Weights of a small mixture-of-experts language model, trained from scratch on English Wikipedia.
Experts: 128 experts in each of 11 layers, a softmax router.
Training: a variant of Muon for the experts, 335M tokens.
Below are experts of layer 6 (counted from 0) of a mixture-of-experts language model. Rows are named down (a neuron's output weights, with its number) and show model dimensions 0-159. Each number is 128 + 32 x the weight over its row's rms, rounded and kept within 0 to 255. Numbers have three digits each.
Before each expert's rows: "comes before" lists some tokens at least twice as common just after its tokens as in all text. This comes from a sample of Wikipedia text that the model never trained on. Tokens count by the router's weight.

# expert 78
comes before: " ", " —", " +", " a", " −", " MPC"
down0:104143097109126166164135099154135120084122072234111129178097125141167089118102140150125191155165109145200113143118097101165127131083156199124144094165114129090127112133148141171124124077097108129126097167129114142126148163139140107127123109137119114165098167117084136189097090133144124054118165152092159076102135107109124114082086089182088167121075137113154117143070123057094118076100100114120199138146087157156126174130141187120093199110196096144106152160137080137088096147102119
down1:129192170140152168057128114120053174131106131086167119155141091119136151134145061133165190084139098160094092153127090180117118154107141217110123129171101149170155126079148070105155182099108102143104154124125122110159108086152124131142100123138113178124117122088215139175130112066102119126159111131131175094111165150122116132147100120153083100203120109140098084084132124154127119117140112103129115132169138152117060184146123087101097080120157073202101091132129128147123073144076176
down2:101171104157117204122151176118158090107123110056115126128104127076139149150118092156112155176091128171160155081135079135126126117123220116098148098119061134109143139077065145173154108118136121140140086116116140129125074104182189120125150184125048161131058180098136120145172135100127115098114091146137148117128110145126135117155148141110139138132112156125174108107096151171145110111136200179151132101152128107094143127136154125125132125105172170168143120101076150118181227210163186
down3:087131150123145121130118180169108205128141080132126129068161143161174116152122139109095094107106161178046078202126143154099110094104117117126101102119091124079089129110137106087174156153121118084137140086153134133091116108090128046130136168082155058157163064171184162111123110135104107149131141130054127107142131101143159115082119121056187097108174113121109110163130167109109051131107155115122109159123169086158130091175094195153134108102136090094125138079121080149129144090142109
down4:150125121102092171137160147121082118129169118133113136118198141164113123109048122149141109128169118134129137178168119218139074094099125090090088137167114119100100118116127100133154133132092110107185176173109125092124169099115132121114127139164158097091140120105108182167082132131211126119107180162160125129128137027085078137126138096145193161168154109067138109132132161125103105115155162147147141104101119159155070149135139062127125138124140088140098075103165175079060061074166105
down5:132178143161135141067161134144159146139080092122128079149164101145121092085103082171112104171129138110156104127185158113105104165097111094138124181088128147111101155136098110129091146095193175120136105109113126113175138074168147121139082123186179150115136142146167143140108113202143145136134140122095111119043151138108131153131124156100159170145073110118142174133094088131173226085146128162129130056107142110126145125157111134132142144107154125230138051140151108208130195141141076

# expert 9
comes before: "|", "-", "es", "ic", "|---|---|---|---|---|\n", "|---|---|---|---|---|---|\n"
down2:161127069181162058096134150082140163064051137101165116117092151143168155135113142107130112129083134151096161088087106106113144106165087147149131105068134079105108139153087172093222140149126104110075129081104113152124074210087094157103161071153107164113149149194108129146108127080164119125156114123155099126113046103149170121134104100107044146120145098162138120123115161124138104097105113127129131165157158142104139100126094184112204136156081135116151136164077132145158133110113152
down3:126186098108156104092111101162181125105117077116122160094156213118202137079068122127150112189125119094138133163164155135094116110198144105169122122135069078158132113098184108107145130116106156147113099120172150130108148086077168127072150157160132141066108137086132120141094118171115120154165177088165127116101140084153131104123132105098141213163132100145164121107117094135134197114060139097156126098183149094151123085070163118085100127128089097112135214083119100129172137115132144
down4:096142171115085117154091131139152156147123063158101173118079165133124063125100153163128121109116117095106147153149095162090076112092190148102075172157139123095165145070148131169104097147101143139161120091164155103099046147087123109106097156166187105123139153141122115111177092104153118145112201187138129139136060158192156080151063110132099128090153156132106133144130097185119057051123109135123141111098107097158095077095128158137102078173100117173145124149154091164084158150149153
down5:148116089145122164093098164076115129124090160155163131142212102117145091194129098130082146102144134075188112171091074137135096161105124074126092110089163133110135123118082108113153167149131120061097095206076143169151104128112124128090106131130166112142097128076171139147125126134115102146089120165138107150154130143132125160109112131142113121194094177135165107168090188090137180140149210173096154139126170086169191091132138118111059144128213097152141131135104067116191128130111144
down6:097059116125204095097135140178148134165153065111183129154158118146121177095140123176175109043072081095160128099173146112085073162147112212137175086122125142095103135176133167104109110080147172159121125093099109082158142156109113137143110162066158139154186131180145147104093172175090139122172155133133095175126163144104153135149106140136098156099062098129146142147078133139099141165119144117143131171156097178096100159103144130110057161136116177113124098154095127138167102160142108
down7:140111120168161121177219173126113100083120113135161095101114141133111089131138153110142129044088110141150148132139141129152180116114094109123129114062088111122193149125078161086165067125163141163141125148170122098111094118068151135098069094047151178154088129113181136139154160163151144156115062178130158195122133133143109156209144153086147171110127074087067146153154059146130108154115160124148152128148134129114099140106150156129096109152098170168146137099148107184081121133156179

# expert 116
comes before: ":", "\n", "ing", "s", " JPL", " career"
down0:089174151141111073122158140186071150134146095110169060133148144128104174074162131114101122146126156169145122133153148103153105161117197068083155145081124107105100109137120099102081120149121111138150131169220129115124143114081124105175089119117129109140091083115075109114049166133079161110111148122128138109145165076100137137125142125188072096097139155097104098125143098119096062100166050118086102111170141100177113149182139117130084173097199073098129132194144119078110142115126124
down1:136121122105151164154095109146083159095121091135122156082158104164116112087164127145180147124100188157192110127110189150177116210118141040138132069125160142149164152139137161054147179051122152121105124122142152140120128099184110141133194115125129096158133163088110072115131172103101125089086159169124119161148072080153137139154146133163108117135094067105175156106124102135117126184134196118143106091121174164139113172127121080184178130142080130161072101123151108122148142142158189
down2:156139137149121096170173073117124052133116095065146089115102066091105108134151141082126137060142129145163179107067135153194137126123181174123116099161153106186126116139129166182119067142197074100115095092141136112141105111121133145116137159101093123102145158143135094152176135139154175086142089110133124090125150077087179121108167068100096128151168102153128149165172114151177100150138112140124224202154158154094104181093133135132178145133109095115069133120112087114167122161122114
down3:192101122119090119115141090171096127082149089058125093160100148059078147153112189107136181133174130068201120091092088161133125098107130150122112124122113112073183149108130102089148134105096129163086068116135107122057110075136103153137145135086104096145120095139153147134097113143182125096078101160174115106092159082127087092153150150157147131094105080164115136129111110090090123082141137088122095104255149119134130114109135126115153128103150156081110163092072151109152088156176134
down4:094086104131127084115160128129152107111088116085110069155129087088051126101092046153130091126166123059051154100115075110145158147111124154089157178074113172166148119131140127100122118157098121131145102125104149162074154117127147115156102138130110133139143130096112165174169138140197110146209111076121129140162165171089137112089198115134165137134131137138130126182136138100108201131087102106072076122149150169142114112134072068199142116121096166153103155107100163168193095128130121
down5:120148133161081122149165130099109119120136125113169148134111166114125128099149131186097075143185166096114133164073135097158174176064176173165099160086127120122149159192141152065173104228084149118122088096133126105171162107086140099075151115117209139151087132107089132121156116102157123082118150146108114093107176171149154155100182078142173130159128171166114132139149146143145159092133133125133134141066109194108129154139106074126092093148121187158124097153164128102093191076118171

# expert 70
comes before: ",", " of", " and", " in", ".", " to"
down0:113103124139105139133095141124106105182139112146143128120173150079159148145123107147134090148077114186135128043134140123189118101100139097114090112092122201111143096109121146120159054068076165127190127101133115127153104171165140097128107131157128184135122108196108074153086110079181093128084108141114096105186116061170157134114172104137154113114133136133075137077160180182128138193130109109207118139150156133146073162146081117135175123123084175119150126144182074170124174143103155
down1:135107149129119128115098150125168182114121098111141136077147190130180119119095159102197138153094111151126177148083069118104078130157183108098119129139106112156155102135130115133134131139095124072143038109134144124118100135141088105173147120167194162183116111151160115144083121085169116149144148091074109116155128136162184106091134115183100105123210173122088076113092139154154150096123116167106140112079171144115161013152127129109105088199136167161139116090170120066132111080148126
down2:129141086170160106149151111079161133120077111082170141103115110122110122182148144107141169077123193147045179140122183217098080136110153172128141113127128149163186146133118077107144098134096114161125139081094115121122174136136157149093080167101121079126098089141112123095179158196055129125118130137094138080066086147091116177164118099174096115091104119143120133151154129097156086088136160167109166098161083083099126099152108145162177179135122127204136160158148093121163100110109097
down3:115168140144122052069072106123146132194092144134128124094148059124091146136140123159134153193138100088125090159131128083087117159113140141155122114130077144111080176115076132123173142119120106130192125106142116127111178167105204126148167097087134173102190111130170174115153140121121158141110151095154153108090127069078077110145148096093161136141120079162164125106093175122180073123117148156164164115142170139092154153121177107108184103150070117165111196060141090102120137120092186
down4:128076090207164088106120159105122134153179180157077209164079143081127135134128121085119110126114084099123114154118177108152131148107137144082135121137106180156136177090135120178168130169130113104109155044172134133127129119134168097093104140091114154121201122091124132128124129077090099216097099160164088174114101106090129100103135103141111153167119111155158183149138086143122125145069131106056106123116105179137171130108173127164169113101133160102203153197123159171121107137120159
down5:095152141070151100132097112131135182117106116159141176145198218094153102092172121120150129137145147122085130205139087080118126062164125109143129161170124186074075139087098123130154130102097099184094137135101160104184155169134110137160133143105130139161151069106147112136186160155152191091098079164150152143166085130171162102120174096137116130169102173068083126180143061178141156130129090123107110122111111099097126170138116081111116053113112130139130114077110139166176132125146152

# expert 32
comes before: "1", "9", "2", "0", "st", "th"
down0:133148161198123047118110106104127117172153094123182117144092133117107133122141128148167118155101138131109130118124102123107117143051150149191141084131094126124211137161114093137167149106183166122103109092175101102145080145153150140121102102042060156119156097147103059176113082101131151150157162138104114172171112143053166127102114120097155142182159124076095164108160060170160105141162136075122137120160131180080159147166149104135159124119097150055132180108124116083103131140093092
down1:130071056107111181167088143137212108156132126142131094082078127143120164125106196066120130130092118146198138169148119118108133171112132104119155108164117127115156137069125123213136143156136112023146140151129059074109081145125164138127077183150164154158088148093092055120112120113139127123111083181151109147203110102142091133112071112148172101091131141109132146159159134142113154081099105134114139138104126146100141129123107163130092052083126118115104161109108122097102151092175107
down2:121100125103078107099076084140177151114114099158176065165128165155094142168131162130145170113125130084173111148190145156087157184155151135059135109131113159138051160099141103130110166124157160101140105164107085086149086132088155111121162098128129123104213134147075131091066143137163162135114122109088096138139125152146119165103119189134129142188137119126057133153092185095116137153253096195111106116150175138137103143114146087102137120162132095084133118140141164134148163149126087
down3:130107093125140148123091148118093137147089103129152149100098200085151054161111146116076082163102083127149088130093105123162129108180171099091096119179146102156094176130085150095182124055090149092093103106101158087128082125124134169166170090146173172105180188112172153131133169155094155169154163107133102169175074147122140163130123121104123132164168088162091138135088154158102070053092078138113132131089107116112141089117107125136130132119127141190128062115120076190129151101117084
down4:135107199112111091152166099161152131129175104180140192195158114089147163105116103068153102140142117113123152158146141108145022117102117173099154088129103145134170130147153113174092124158076104060202130124069044116110118143092151114117074170185111096143121097094135121163103180104183154135116127113140163134130154137111172159084144123163081104125119136200108115102181120097132113131121116134137121100159094163135108147098105127120127132160124108100078149126112015132106164155120157
down5:084119089147118120158089085161067157144136119120101155120117120152092095142057147168073078119121132113119081105222146124124173119177129135132118126120157118135149104097104118160086169141102182166099122158099219121134188103165130078134102158122153152130161148089131109142205195138072120136118138132103144147150178086108132101157123159104082172204124137122129174144113114162129182132202132157146138164078114129179092112124120104141186159142150193169128093094122124125161088151160177

# expert 108
comes before: " ", " the", " and", " The", " a", " but"
down0:133146174148114181151140134105132110080134186155100141077182163150096119154137149096111139166126098103051135106162157165095134114127139138133089161163124121128142100080090165131116125110149157127101188201130084082132151126145153185108151121118179043145150119078126128152123091127069091133126058106083152136115142107157090082114146133172179108120119149119069061145127142166067046145082104164152118139131106119180144144139145135078121114173141081122106163079186120075157086106082147
down1:118173130160142093114172117163162148139111170164158125106122099061174155084175127122160107153101147122165109201108147144114124181116100138127130154106076078117139225106154052181161170128099164140107139127094138126177160108100146157103154095108166191125147115168133185187062151151142081138129177154118076111159176132073074190131160183138100157113093090118076082159117067184138122140143126084101125145150153118117140136101089120121134157063136136115133157124156135129104112120094163
down2:165072137125227116146078183127095124118120120151053077122088134165146159101165123131176137155079102156089104071102143138149137115134129098159151115090131087143164112183166101176111177072141108078093117104114152172132105203124087135099146157162135137155111111145168090118122083134062072156143124101124174143155158106127146179101154095135171031132152170153116121133118125105134086157103098116102088121148132101078112086118139137121118073098155054088145142167133159101141110134087087
down3:168076063147105150100151158159129143216123161081126140117112175075140141104124077147116125097167098116109148173081136070095169158101151126183143127128082106117121103131150137145095093127108055173160128093109137147094150130121120115115120082094159183116062134135081169156102145093153090191148094138137094054086154145122110125156076167135059155150116125089172167096124156128175118120087091135150091115140182096113098173154124124159144191087159112129183072167108130146114116177130165
down4:134121148137141130136080120099111144150109157138144118093182135213155110139065137172133177130151166117196150069189088139120134147153206152168123082147158155127164100126047068123146140127158141106176105146172158089145132150144158131106144108160116115116105110135186170129169170109116079147094137129076159052108120131079110148127110210152173135091147139108098116080164125119152167151179106096171084118109079170115088132162168156173115144124091148186144159173145088123160114124174129
down5:111095107123148113093122167085158111180127132158137086074138140155111112096152137157150191211075158147085106174107100161060159154081107058153130165205180115126182104164120166111125146116127122092146122126137139121141086117088142110107122140081123189129141122148114139120204127117169138137117116112100071130119175133049105112118154141130209104089088207099106086161103092166091090169151089104115155115102147104099165141140124062110128089116132103133092130097139072111170154099105130

# expert 29
comes before: " of", ",", " in", ".", " and", ".\n\n"
down0:142141109106210094094180137128111097118112110117099153157123119121141085188130149125132114092129154088143090132069113157112175099172169069110153185127183133176130112142138102107157150172154128115111088127127161166143141121130084133175157123123145176074146113127152105085165129090099151104070124086091129203132116135185098097154115129078119141090096101112101083181153080108086121146134149162087128173124130090118128197068093113147085102175181167110172096183123151156169044147141178
down1:099038121102135154156097135121130137106129120135103132121186131091092091105104108222156165144114139167177154092136063133123130178180115139093080139176159132124147124135136104085111166129121144119148093151118120208199123106088167123107116177174101147131085171129110033119173107056140110110095095090119164158146148107202198109127126113073097167114191143162102148086107162100108143117108130084116120161152147067129132145102150101106095143126160130161101129152148120156124159155102079
down2:062140145147121170159102162207126114124097067155175125161135169136145140130145112180100086054124123099153142071129118129135115132140165113142076117156123119127165129085151167128076084099141114132130109123116156126130115125118171091175154157106120114119150100075129115106164106079157129129073164084095124151160120153224126142137168104139171136147150191144121143156155132119174130163202098127196124118170090130111142195168152107123066048141130120130158169109098175094116152102200194
down3:111132122116129232160139114164073081129164089111119127169175169108200100153089077111102096099120103204076200088172120135118171189077113103098127187105133092161123150188117069094163097173063103095121164124173156149147101057144139164126136109087126119135138118144098105148114115118067091090112107125143137169142125163161134148099133150108157152103127091133113124092138098125179155144078154073120174141155116170133139099097086138123127116152173138146115137101092133191168132117139167
down4:142124102201173095127163104129180139107144141161160153059188072136147143174101086176094091160156127190115129122127181131142111157151058165158174146148132121120147202097116145077139148128140165163139154128171120091120125093119111149139141110055152165107160080177181121161101128149102129119130147114176101140070108119143115122110191140130086149114052109076172152175122098168129097125177139146123121096108097145081121173169160137182124081110083124160161123140118072179163169114113098
down5:138154089138110092060123147087059087129159094110139125167174104080088099133155162053086073115108109155155144190125161130117126122151149149090162120135125103098177164134158123091084143162121133158176137119128126138079150083140165104202159201135147071160155139124177135150114131081143143104198168127145127108087174162148120126167133097125100134149111159158126073162138160128130159120140066169175156126142098183141115130152175113162167173142127162126083159064132124046112120129189157

# expert 123
comes before: "1", "2", "3", "4", "5", "6"
down1:126121091088089117113104149166144147118142108121180095133131142114073112103121039129045183114201184116080104115084154121136084166153150157105077142126109063118070103164077152122107106152095152151162125152168138151100190121108084167084110090097107119087110121134150169115112157197154109104098182095183067147128086120138102163181140147090124145161076127143132114159177113125127103138141143169132155127163061129164111111110112095162151173141159164135150056097156108143115088115164149
down2:191089144110183118124098152078083153113107108126106128134148032083093106089163154121150129130186131133137141091128131125066134110135115127149173112132134140158205144129107083140152112096128176108040127120095137126114170142119107094109104138164044168167147081155169128089143099103188202062135064160138132119128157106091090142150158169162129150130123105148109104114083098131106132053197111128085159148151150115101098166138094159172163126092093186143153158167132151129149087124127126
down3:134158123105121170116129169106145158094124155142124085124124108164116191121132144114089150093124158139142153095106079123172097096181119133210107118179121119089115086201167094079141202168115155096150085094093132106168136164087084080130127154169109105094120173144145069068063097115148105137167155068134172133108113119187125117097108111114127067142104187167143181128109151138173114178149102153145134165166158167144157132140095075122155095116188120136122119053144155114101112120177077
down4:137120155153098095118141066157102142153153161112175139119098148173141125072168102153188155136163111101099073128196144169124140126141088109123099105089101158061125163101135109171089133167071142129081147169077110158131174136111160106082071097106041103141130092109188154151068167183160141117134122126146149110123129133107064132124160058118155120164126116052172165154080169149132103106167146139141109109177101156146119126167103094144156139141058140110167119149126179153152110131199137
down5:159132110125111113102157136123121136102129083075094145126087082155149108117157106152092189125162145093137047159157077078139140162124133153125106191130084118121178125117123209137093091141106121165135190150159113145165142096141167064129105087138133092150112169180119141147135135161146052175093137152174184108124064058100161134095122135079156177067076168117145110188164121118134166160124147037154167128107114140122124115078137105121123138101110146077179110117149145128116085125150174
down6:121153154148103113098102121103151194177149093135138107127087159157131123150164131080088157114116152113121087153090069091082116156190097144062079196138135085116164112090105150133069194168128122114108131094067094146102096159063113116112065143061149094162121120166129144120098073151124149120110091154093202135102094105142159083118107167116083094113079182122157092166163104177136166079156107206139101116118102113167115119138123094168121118149179159126166092161149133152121145117145107

# expert 51
comes before: "|", "-", " |", "}", ")", "m"
down0:160071127117076124175132140178176185099167111107176133072169135148140097158157141186144149103128144113173039111164115098155075083109124130119158096155128082098095135123173106071154085171121135118133125152158162137153156199150078146106103142131107144102166168137201127155176103136134122130168188081128128154139093090180125121171104093179106184082127103126118169114081151144128134175108146130105068133123141170206077116163130122175126151142116142182082163135129123107108120078152114
down1:130165130127100149134163115118131156067137139133134156166148137142111149137120068130157169100093062078127147118114136166161123145066147152097119121072107108078092105218154128054135116153148110080094164109130075152150118112081137120086142063121159132141120095162152211104138150162062132150120092162054140137181140136112092127089097122123152105172088117094100162174119122046144103114088091096131131164104147111095156161101124178151134141168087126116092194051151068115139124133141106
down2:138125065133110133107087074169139120118126179104108134103101181134088105091149141112175166130162165131161190082146106073170154064125062131188126161112069139148091108126145146154133147102105100114091159190104185104088079135125115103126072109132139104125137127081193095163125127084110159089153109108068164100166153127094092152112105122134184133096147162172096136112146067110096140184203143136124078075083170135151078126092149102102137114138107127141151150166060094087149137102111114
down3:162189125136167061077168163117122099116136090140169092126180107171089088111144157095073205167092178129130174129125138137137165131060100141141115122112104134108107113153144107189131095118139123141160115102100126159161144139118139117089109117103107104121095082095145150053132127076079109099090167157122093110147022154055144113178150142124107082133106108157073104072109199181127089123070102156171095144147151145105103172115123142167111097118118129175178155130138112148121151175121115
down4:142141205138077108127119107110095110124175118097163155143059111126092123133076075138164122116193147088152128137172186121085075095097111102145121117120126106159158149076155149118151130125131131125149098119127128073148170129135091117173118115133168066139201121096119084062091128097158131108094109126075140157128100193146159132181164126193099094068152146207108179111162103174174038158117145139159174091150163116150134083142143113103113136141114101129121074150111125115114160184142170
down5:083137154120189129114095109175133097161109138180155100145126108121214100076144137130079143109092134095144180092089107092119069149148089153154137101097136131077095144088172178170136142142142084088160121084138171077125093140151137176107115100140183149085115100153107174162140135154113177177083140116092139141142122121102148171176176169086151110102082111135119106147153126112144146176109121066180122082104134080095153128207188089095128097117094144124126145128207054128149141129161114

# expert 15
comes before: "|", "-", "z", " Angeles", "k", "|---|---|---|---|---|---|\n"
down2:115172130134144101110059064113125150110100160101122092106038146102148090170136133145156113109117093172104099107194102148135129154126094145148107177156135080128133086117025107136091041132104096164151095103101101112077125116133083150165173142158137188121100218153150115065101112144128146081115103133144152133107154101096136063126152143144144118130163164162130121118104206098111115109125126095143138124147144130110154168141128174168126121078192117115136137173159160218087112152124129
down3:094152133067104132170150074159111129168128176096189150116189124092138146110097061192143055101095166091110096108117142159128124119133133148152159150098113095168146115150087120133179124147141160132165195146128102099147143146142087081116150121131134135122088143130076118105154044100110145061092122137036105060089095142121120118119211160098109171094136106138138116122108135190165153137145145150120169124117138116112133220136178132079132117151125155142180135100091082113085137077118124
down4:114137089106135115170125103116085195141171115081093119112146146168118123149120126186146147162037138126153162063164139151140098122156084095184149099123191147132114162092117142101157125130163133106099151114075165129180121147109179186121077047150100134120080111129129140150108169120120167099096107159105106143125103066118096111106065186107086138119161160146118159150126192182114125105139156177110137094110099129114156136122069127154164111166062121112142151141077158172182086173057114
down5:068107162132103163172112181146140097098097116178129082109111086079118075131146125160180130099174119136116168152156117142159155104174134105075159164145105118153127121137088138128143116132096180122090109200070098136112109051114169130133156124042104109136142110124143092078160164105160097200054067156134163075107102070137156098141110109125102129126112096185117098092174088149159122099227136145120152098102087185155174126158147108082146157096148109146127148143149119126125118127097111
down6:152096158130094143145110083097215096139139117142160122086151079158086097137147156083143100079116093152138118105169156097151100115154195156086098067150148095088106130109115130161118164111092113144131120123138168145172079103093201172193112152080140121127160149098116151148180150136156160160146117124134144163134100130111078154121124081172080107125144178108109128089101128210145087157183166137177135175113051141156105156103164135069126175111133123136167156121082190177142123137071161
down7:169107165057141056135061180156122131113098090176092161147128163138168194100131109102146151045140106107108077131130103129166083076134133113137150104111110160176141053074099168103077134121127097114156153197138135143171152100129114155128131161155112115148117143097133152174180098154137124150136132105172162163182100093094136103147079146100087091141144134190177120118094116083072083155110118133122138150114074142122087117040140144119169104153101157147089113115169124128087147096112078

# expert 4
comes before: " a", " the", " and", " but", " which", " he"
down3:158179101182151126075066208116122126136118143120091144176176109177128114105085091145120127134103187101105060165161148142158102192160098157149065043106111078091148115099138086134128099094095146157131150104146115145150182137149099089127132095133143173147099090197135116094114171115169097161134124137120108168128128125153178125131095094118079124124137115098123151093111109097146201102124064119186132105077078107079119139048150082122117121126111149179133107118129090192115110138096128
down4:134164102178070117134058125121128156133197159153174112100119094178165114107175140087065076160109149129144104107162153120160123111181107118168117105147109138138143161174125156090151143135124137130146144151169096136093084100097136106127087069132100143164132144101078069108122159113100127135086138140135182137165055123150181114138169099105132079127135179139162174177129089144189155077124046134159137110123094166115151079192033114165140146163133178103133132098131169098128174113107106
down5:142104056134173103088139100142154151163097138116203096058081143093169113091152106131103156141122084165057154112106118127118134161152148135135158138134149144117118090104171163114143097142174115097123106158121138129085073200146104119133093121127069135157154112117162085150122093132105151105111063172101171074044101106155164157107163097134162171122136125128146076099147105126072092079122118168069138120143143206090159170092174115158106132152154125075155145165090202103158099151119132
down6:208213102135120128157150112025111092173125150136105158158060173122081154150128064127148169114135158128092151148136076139124123170103161124139221152142129116125190129128109141121145129152128131130104161121114106083113159120128125170132139111148047206109137156094107111111147121129067151145174115147155128150118150140158127156108175075096088095102106121088125146086107061115146151119149100119117092191124132150130158168135172100103083124095127138105135151182139200058141099146175132
down7:124123188112102138117126137095148061129203105163147109114092178162130094111158155110168219153143042195084172125168148114136155127110145146110100121156116097170159204107133163151120083104123159150172140147127114116113137090104144127145091133120065182156149115101147130115139125149146103180118121119127128180045098152199129121153143140098156080146098126130124094096137147119151134088187130095125181130161109164114127187139121117063161095101096154099123147149117112164158183167045098
down8:107135122110135113135155123108151081180121157123116209132168130112087109153168084132145137179059139082146140116082128147181125137158125128090107167132095096163107217138172091149189142085095119111132091117169147161183064134068138143099149111136154211111119090162168133102156109125105112114144184138157055107140142121086145118130105128147130145134162135134105162186117078146110178120132148153172152139188146162168110103097129130148101124157098096110067143078132152216092113094077177

# expert 58
comes before: " of", ",", " to", " in", " and", "ing"
down0:114133137190113111093115088146125096131114137080107133085145089154177116126140074099069150149181053143123161149118107124127149084114121142084172148113190104107155122151139144146176071118102127161112083162143140109107068151147142115115095162119085106100118184089122122122072163116183133161123135137133162165038106104113147115095236150122114124138117132170140125169179071111079138128171090121075150153142112162103131141134134226122097111160113121142164100157082111175134128092150202
down1:113097118174120147172113123108163146144117164176116118089143069142134109176133112104199081176147148145092112079131175100097149128114129103166155106125098173131093178124098128128163105151115082160166133107208141142150134143140191161117166124168125183182097076187079108108136100157149059119108161084115117148085138103179107103134163171115084101111063098138137143168105111099142070116127202070122142055072164152177107107099084141162130112115101088132187128172127112126112119127144095
down2:112164126170171136121167120071166127149129074161068099139129157094146107060157087128137072157136140155135125146182140076148121164102115094135140118093079226109137088130173109129159171150145119103178178114112128115154133129145084079136164113065152161198117126146116058107061128132191092153130088149129104134182114126122136125113197100084164136106125103114124114131174093130124117117150108080120188156075117109150119182090102104134167096176139129132131130152106101140137042105116062
down3:119103158166133101062101160151132092107122103143108117134198073184069142112189145105152121098090172148130189056118164153144151174141091145111111148164156107074124197111079121117105142113127156109127151095199150133100123122085122171113065091143147145134106073118166093190142120086096141067175106162125144137135149105191121184101110087208151174104112167109158160136134118148123168105084133105093139126106142146182091126145087169148123089129136151129107155137085119062121121132094178
down4:130163183137084122121122181110115156121099138135124118091087070169117117103105113120107133118129093148139085114161106118209059157095167125108112114064116149152106142138132155113142090125156124144178133127087100130130115152123127092071169109158150172146136153099137178113139161160093198141138104113201134096217133196152132127132101155198129103119140128102066104156130177148175170125122147110185179204122184122085139112159141098119050152142115155096112157103103093079074080148100096
down5:117129101121138093103076131167116110078163158155131136107148191149155189138058132133067154155112145100137116112158116128094149136193139134141150149177150161151177132125169181179147149135055181149152090129169123138165119071094101130108130164117115092113140081184074145124171141083132178131109110139091087105165096090182180104132113120185124134170107194148073096130182129114100141152115107120144169177170118132110140102084189115144120154152076085114100139100145056072081135128163152